Below are experts of layer 3 (counted from 0) of a mixture-of-experts language model. Rows are named router (the router's row for the expert), gate (a neuron's input weights, with its number), up (a neuron's input weights, with its number) and show model dimensions 288-383. Each number is 128 + 32 x the weight over its row's rms, rounded and kept within 0 to 255. Numbers have three digits each.
Before each expert's rows: "mostly gets" lists some tokens that are sent to it at least half of the time. This comes from a sample of Wikipedia text that the model never trained on.

# expert 47
mostly gets: " JPL", " Madonna", " Erica", " Spacewatch", " Kitt", "atus"
router:096095115112120133097122113140163116115150116122182097192181076102159181087104103021108057109105052116094082068131096092154132115116078077126123158103125151107124195140146128134180132153123118119156089124155077094140095121160169117128122181101129189160119108123145088108075135118137136180
gate0:110120157145131171146167109146147187147128120154091125179135109149117120139106109020146163146123097141125188116161068107122159090115111154136142146108175128038120138127229115164132177147068070112125107116131161132111120092119144138125072132113103073160099132095140122177093139112160145088
up0:109109081134160138116171132140119119123100170132107143164151124146105151128137158050189109123142124126139177138115096111163121094118131128136138106116106146125101134139103088123092165173077085146126136133088142069104154115195153178176115118160086157183073104140149117210120147101118110175
gate1:137087127128193160118107110148168183114187127125144161067145125142086135072254125085119155151166086157103143117106194139156101151079116113139110152133085184193121105179166133119168172158064101119074163086141142162175103090195148105100067121148108156184161073132104082143091117092150108117
up1:118088140149155171046054154152162153075085113182108072124113090084153117146119127135126058108139151114147095065137164098108086139112169092179130068102120196078121110166075154121106142093089137151132119154118059172147180100089082115125153188089114120184099127145155160108124143119129124131
gate2:175124137093163114088141132223142121148122107143086138090129150121108163105156094083113096164116137144142117186105109172159110120110179122174158170110149120179093167042104113183147121109149135091141088088165141164134053150125127118123061178161190158093117058124125185104151084136147082117
up2:136121034148129113094134130053137120095141129094094081105070120107122127116164133105118110064111116107097136126179118124108103168085094141106103111147120095144127141158175181150127130139056156159188154132117137114088198137129104154104136082133116093159130158127126092089105121196119094185
gate3:151162162181162067194152150089122147138141101078101121136135157142190176135143101124130150102120155158083159181139137144158089100131137140137076134069181089109101148127114162132117094149134138111093139150119133139164155130097138083100129112147203133071230124137140161147121116097110111149
up3:105126140123151133127160129158146148167089118191153075120134125114094026162121142163111159137145150081125114122133091115113158122134126175083133144160172157114115072132164135114158129117086128129104132126189122129083118108089072152146135132129047100087117189158079095106117177104105154089
gate4:133176152089197181094068057138153108122146100165130176111131141137127105129138080163071078122193113114110104113106094132145099104128120050067155176158181148162059098180077107113104149115107104129056082159145078119094181096143032155125122169098108158170115075111193101127033108138188152063
up4:079143126151135111141135097213112139142119061188104116111150134152098150078198184137169106120123129086118128137119137187041128140130149139156153150099090135150153051097085068093145103138146167160142158156121136134138182113114078123129133116122126129105169151140108141121090144106086211161
gate5:051158095107164148153137121145132146083063117179131128143095175147194119122117126147096142132122099128133129137132121148071160164154146124139128136157091067149142134114121151126136103182096152162140215149127130124111091114161140100145177068127124127126105191083153145104100098134103146166
up5:169106146149156123071139136113142093097156094098135111116154086168107122144116126099180126105106100109090172141126142172124145109115080125160159129101153179066100103113125093119152104081131156145108141131158129131145137130130113127130092183122151166093147102180118141164135116093158108125
gate6:153131129146141100159096146115141111106094112149126092079131141188104084128106194185144139138194115112032120188101059118035133157134164150103087148120145075099139206072127122090145147088124141121098147132132164184152189090203181129140042136140124133085171147093140202134135179115100120149
up6:132126124084097187127132146160193139100154153163113087199143076181140123097104097156071137099161122093117126122164105135148219106152167081115092087146123113142080130123137137116142135147176129096106138150076149165202078077150099113157092144141132158051108112143069196143041101131171155143
gate7:109141138145121085128105127119138160099129104138112133144160067131121111093110127084181092142132093210085144155171104148122129085126111098190150114102126131138133124114126154123139198149121167162124153072126094100134130094141133181169070133142152123163137167084084082130096101148144090144
up7:144113135206060136161181147066088059120096177114161181156136113123063151140114112078145126150089196084152104153080091123085097176152069166162190145134176102150110118105136088135146093110101115125133088148141158116147117145080180108145097124142096119080083073073196164141148184109106133185
gate8:112103085066113132075129184185083221123158179134099151104162113155121190149122147097186073095120108183090141099107152109177134109147156093111067128201147116120061145155126130097151086121149112113102075141111100129135108128139105142129183181159146120184176130142085117106087110124117255169
up8:095130135097133118143095182196080154135162179144133141118150154186117147141165098113166076157188090147035104060110105068144131138127170100137084103109153118103118103180144091151152060117140133122137104089139111106112124131141119100123190136153111110190089142084119163083115146118145183176
gate9:148102199170164063113144168136084143135054072152163128143117147130158119141150145111096096171164149048123160190111146136160157107109146091156133126074110197090152118136166140102136109147168141163136133115129144112115084145139166185114123126113101155119132152134144110144094124161092150112
up9:130131132119159133130108169137074124150096054140157125116101113060130106134162112153084155152156185114134131129100140117129141127102120080110115138079142044124124219170168158112143110148123150171137131141135168050091105137112097092089168072165113138119120137116149124109147075136129118096
gate10:114095096114105089136095124206180141088119180160175122147124072123112155148123141076172080180158104122153125074133054144154123185090127078141137131109182175084148158147128107119081128169160174090169117160047157092082082151176169155097174126121150209109113081112144146107150137125165108181
up10:109179125117154138134206185104049110131115132133125118055090158159143143117135108175081128089114150182119118129110157180109127085144112140117102087191043130106115125122169182202082147108094104105136109080177131120170163104085140092154109151158152091142100136120137167139119087111131087073

# expert 2
mostly gets: " York", " Royal", " Angeles", " Zealand", " Lemmon", " Islands"
router:144126159164144105114143127096129095092127167124106125135129151164111146143065137062149145068060070125150128089045105114093130130108117133078140105173145080114170203104111141152089176096103108160139095135095175100124088102137176119138118116165114147129202149100109107128132078139144076107
gate0:146119087110122120106050110044138100078108139165115171146121132048118094086165142157134135104146134096167156160096150141177117158142115108107161084166121093131110105149191131102096140139098149201136112126127141102153143183143138152134083109129135096096172097182113165150073134135098126125
up0:150058186091118163133117117121152149066113123131136170096118058015149136108095183138135149141191113139155130090156144146170140140169134066096154146108150074077071156097169135088142129172179134064094140129208109082164112099147161115137094112069106132117134126152148108058165095138105085144
gate1:155168161074129102151140070107137125101152122120088105138119180099096132214082187114090149177131132076158085096105124183099116074159087182117133102114125138161169124160121148156154096124142121132096089180128075124102098153161128149184109113097090169100144132122078121068135204127121102132
up1:172108092078108143118097142103103161063108094053156112141114106135082121070132150090118168137167100133132136120142123086076168115079144118145099167117073107067130126109101076087147114132176102072114110161090132140175118156123139065168133174135156133158170094178121134165154109169130111163
gate2:132101164156150112123133103156155091138142102143164125125088066115139151115103147068151099121172098049154118076148114109193094128117128089138149154185149146195183139118144095187186208118100156156103155110114127127114129136160143127095106111129095137141143114160122111133132060139106178104
up2:130039111115169114145143137120144122077138091138126101125101100097174115115106080139091121116134098118104153104123120147078140104140134163138108066130121116087158116138131114132092104146101161133094142128111122157101127111121100111149088087135154145160130093162105126075127132073125109077
gate3:119132134108095131108096161061148076065116126124138107029121143098129119157106075117185170140104128117105152107118152108143142128138149137174164114112129050126164063122046047129156113130111063077153061141144138128113084111134127120114121138136112118126153159074067161132111134096136166143
up3:156142143145129167205086078180189061111083131141154100085155109112142094086066106174134045151107171164112108144134073104148133129103134091129163103100111145065166125113105122159118156139110136117094139098125197068158139137083066155083174147125110109114147108147173151124107135147146136097
gate4:165115133126194142173131134112084114096109125160157149094146123114107195163113123113120068144124133077135122134163120036113173128144119135163101093118099107119151174137122146156150087155107133056147109089085154108164083143149092152138094170113142150109155148127217160209126123110158178127
up4:084168151117134126140139146095137134147110156087140126095072162083156152051110112133179176140107092110113137115150179091142146118077131148119102139071121086087088098165161129170185139099150110149161067190149157098129065107130092179181097140124112072176161114178148154122200141120162183156
gate5:089118105138140115122075151068174112129168119144129128116111158172154060166097096068092156093123135143142111159148118085115126112111185102110113105144178100117101142097096127123145106150140184156160126149087131081144129078154096092205117119090089107131148202077082122161116152159098096102
up5:149191137154085132107132160123159142165100139124162034139104121057123138114113089119089186138079171084095103156139103126155112113112109114111127157186205062138134092159122117146085151166138217150146159155147128104129141140115095151150132118086159131147084093075120125106113111164085098125
gate6:142125165151148135117127111109139113162179136125121144172161126071113141147062182117181064153136116088116202091058131142081161139063119095062146136151128128108143144099121150181081117133108119118122140177170136069152112172083057139123136126105059081126144140201102085099103175079184126150
up6:142186172139148129188180170142102159157095145150125087070167134164136086085171076189138097129165076119064094148105127177131132123095064108144093169071148150110144113172152176129091099123133078099095173133191144136067077105123089132153058114157181114104133161040082140170080171123073085106
gate7:165145084092119129150141136141134123130114130151200180104112074133145118119169136083141124131119135090204175099210138138097117120180168110166092175128131164114151111138154107095115130142144128141117119127136139108118096088124115076130115096133108118085119075093089078195138079143155074149
up7:130150141104135152086132076134093099146165120188106096142116150140118130171141156120095146171091141176126138143116114142147141130174046126184132113136125129121072131098100112086126121116142167113069137101164150122163117130091143111128148100109160102128071121140135146104100128084144111158
gate8:141101097101190116115105155134071141157117083167187130172170176128130116132145146083067102122103108112170107118094139096112051131129114153123067105093127143119169184118085136094113110143096111140142148143135158146147091128080131091131109069163118111127150123071131082150114145161111097096
up8:118178112178111107175110087132150135166112103147063088121073133043154121173113117125131127177093135113053093074149126151173190119118098067134219153126090193096068144141181144109105149149159136112134136156131147154127132131173104152150123188131136110113101112147087114112081106181112140182
gate9:186149102105139075191129077080157084129032179165117147127150102159160171123112154076147160119058164095111121168065134126171159130083102176172094124174091118106166108162070176134156127138143134128128124121168161159069128130189109067151144145146115153164164114163130128119059137124099146085
up9:115102067099131109166104138174147136127104138158126136188125116151129113093138105074115122117129058135112136136121153104162084125077129211142123124151113148164140151095137199123117148130145169085121087162140136104074136136153111084119119053124113116086166148098079118147161159145118142110
gate10:209112083094132184101142152110183112137136172114141149055146144159131111103101123122149113197161095191105123076111102121073165102126109098101177179071185105097175082143145129111110136118073141101115097152118173055161136066140135096141171140132093119092168095139112135103139073091138090148
up10:148094139103131191152060079117112105147114177122093172071124103167100095103124154076152146140097138084121110117123112125085105200096141176144144147116230117066134130134128103138097121085146099083136138132160091108056134146163146144060119110101119096155127187164116134183143149168068147119

# expert 18
mostly gets: " Mc", " Thur", " Carey", " McG", " Williams", " McK"
router:169107155114097096137131143130163102137115152151139119194136156164072091151159088042070136145068092086066140123126094134114172123122118148099174133181170077150170140137150133169106146148074183135093135095113175137149162130202151133176121180193131106096191138151138105176054115140092125137
gate0:123139145134172108133102114143122150113163132178147104161081136139162144089081152130174113150130151113144121137144150111169133126158124162119090116142143147123089141156166158128096156167129085136139163064100087077143141117159151110148118121187143147138191173157121107129154173106126095157
up0:193187195167102112130147107170065236159159135160118131084116148144058087159131153137114124121149148099142145115128145143057139178124137122138181058117161076159161185119135157119129128149127150098161123190145088141138154123080089117137147121095123161128163137159111114072180097155131111124
gate1:121110132176125159169138088200134100141175178105105163168120101138119084151109137116110152184115181079109165131157097106096204140144155142134083120108152134153145098167164143190111145129086151142193097091100143087164109159124163128116086154101109168137140093132127168142138089220154153079
up1:089175136169130134068155116131088132113148130138145183078185131142134154098101143108162136134125105143124114106075132071177094079151097123136113126076140145163120142095156143090148138112114092169150204190124111135126106094091112072188041084163159104107173101069157096093084161103128140162
gate2:163113112107109087145124104208105205141137110123120113150135174134132088200131144119132141150145134103107163118147196145102145130161119117145091075104134166152129098108091144135136059103115133133112144164105116171151067131169145113139099137143130134108132104088076197114127109123138129109
up2:120112087148144141166124088122173139153144150125187137067121137096120106189089128161132143129165160110113103156094137114123146131152147146153134093172182168055123085126162159171166087106103200157120105108159145111140209177183149115132073116105135124100098150152131101068134182124164083034
gate3:092092101092124082069162108068147139149093112111133090167125141101108115186115074077058144096107113126088211169208139153130119149111134146161135161128105112109071146144151139142138089104117154132130126104118128158118153118135110112122123109211146096109086124118124122149056129107157146113
up3:147153171125138147128058163139154129102113121094145189121097172183106135118120148166174100125130102103170129097136104129084153166171158147176074107130167160109126168098145146165128137104131112128110160140102128127147107185149174141115155156102193168135124143136110129105147150156111104129
gate4:107083175140098132107127169097199150122083127118123140129078088164145123080145141063096164132133143151114164096130117054085109149179138116137153097123113159186177123102100164120138109149100104139159110123176149137154113095193136114179102141126113127100146081161131162139141106175094075156
up4:082148119115127152155123049154128131159150118133105117112127142094123167162108085179112140102064105173169176170181130081106078171120045151115101110130043126110091105176148154073140147141168121094165116146179115088093119105114145177119129081136129136127168134141136139131117104194170171050
gate5:094119111110115104136098153151157163128191141094150214103097167142115134181116140120083178156143069178127129132119111042146120112123117119113139155140110103075110151134123096135157120121110109162134052171125168121138130099144131126140125226152156108070132154176175135120124152168120101167
up5:076124073178114124106158054141126141114130186185173171141119137126144110177136156170120149168132104140111123122070082081140161119137083079061140117135106133052170159184129157123097114147144106206130100115173096143107129176094177097173122083102162135134097169129144127214093142157070122135
gate6:197135105139101131086088174142108088130202102167147161097095158106169092121143172162101111131125140145165146129141119189128151153100083152101092086158121154167137122180100116187162100165136125100111145112133126109141153134151126129136166194121194083145202098117214153148069108072173149084
up6:152113185117104106102168190175139142112158158101114170148150128102103140118151131126067103095094144119128108096145118105071167092144097172096066093173118088144141107158052090128129172128135135115161169125088083170144091110139091144129157173090091139159194090149158205117095087105130083171
gate7:146161136135141139178123139135154088103140116124162071165158136124125131153118129041135116088113188153122057139154180093134135095120118171134132137146155103110110154105155123090132100040168139155136164106127112117162099118127103160135089106100125140083138124100102144107142173118138129123
up7:177115159139116083125158145170044119118145152115114092150125138088120108147152125093138107107115083094090160153113159086127154146150129145111121101094125137185100090121154090129080115125166159099084074160085134144149116133162173146174131120165116170169124125140151129111079115161137145143
gate8:159142139180107075127125129163153145124178116177162089101108091129158131127159121118096139135188137180094162108182126157133138101168112220134083137093116065120176149173153169166139061106158105074215125085166107104138124177132115089120113072124172123135138062115102128083145191095101125158
up8:113111158146098154138140161000145115135111081133144132138138127155150136142121137113160115164096087131101150110120138142076156122089143134066128135138126106158167110214143142139127151172140086114120122122140117119110146141120105169131101103138089094095184138082158064115165116121084146149
gate9:116140122152139113114143127140155130148126117142174138095110097136098125157119125131220193149128116082132111092114111105092155125155128187122091117168174166135160079139093148091122107159097133108168104058117111175143134113121105109174133154160126174106090166198128134038141133109195079186
up9:135146136115158097187094171068132205134127138129125164131113157101137141110111110120128104140109116126117146087095073083122173107133143187175115142123106151175138090065101172129083158095138114147203103083128142045131155135045138101094141141127166116159124100205130125111187143140133151131
gate10:130127073137174179059151178147121080120151163096103109126175141065141143112112131074134111103153107131143148098119117165138151135070081097083109162126148126107106137119125118160159114147076123118117124118120077081164127136185114067120088161091068110154142100179147141111127114130156148095
up10:114081137135191151101171165110104168131129145134140136123106128108094155091160174045101144141106104125096113123153155149136172105124057072081109173151178075114128119118124179088185117128120154081086132144085105139122156097201134063125095165138138111136116120135146112113156121135119128095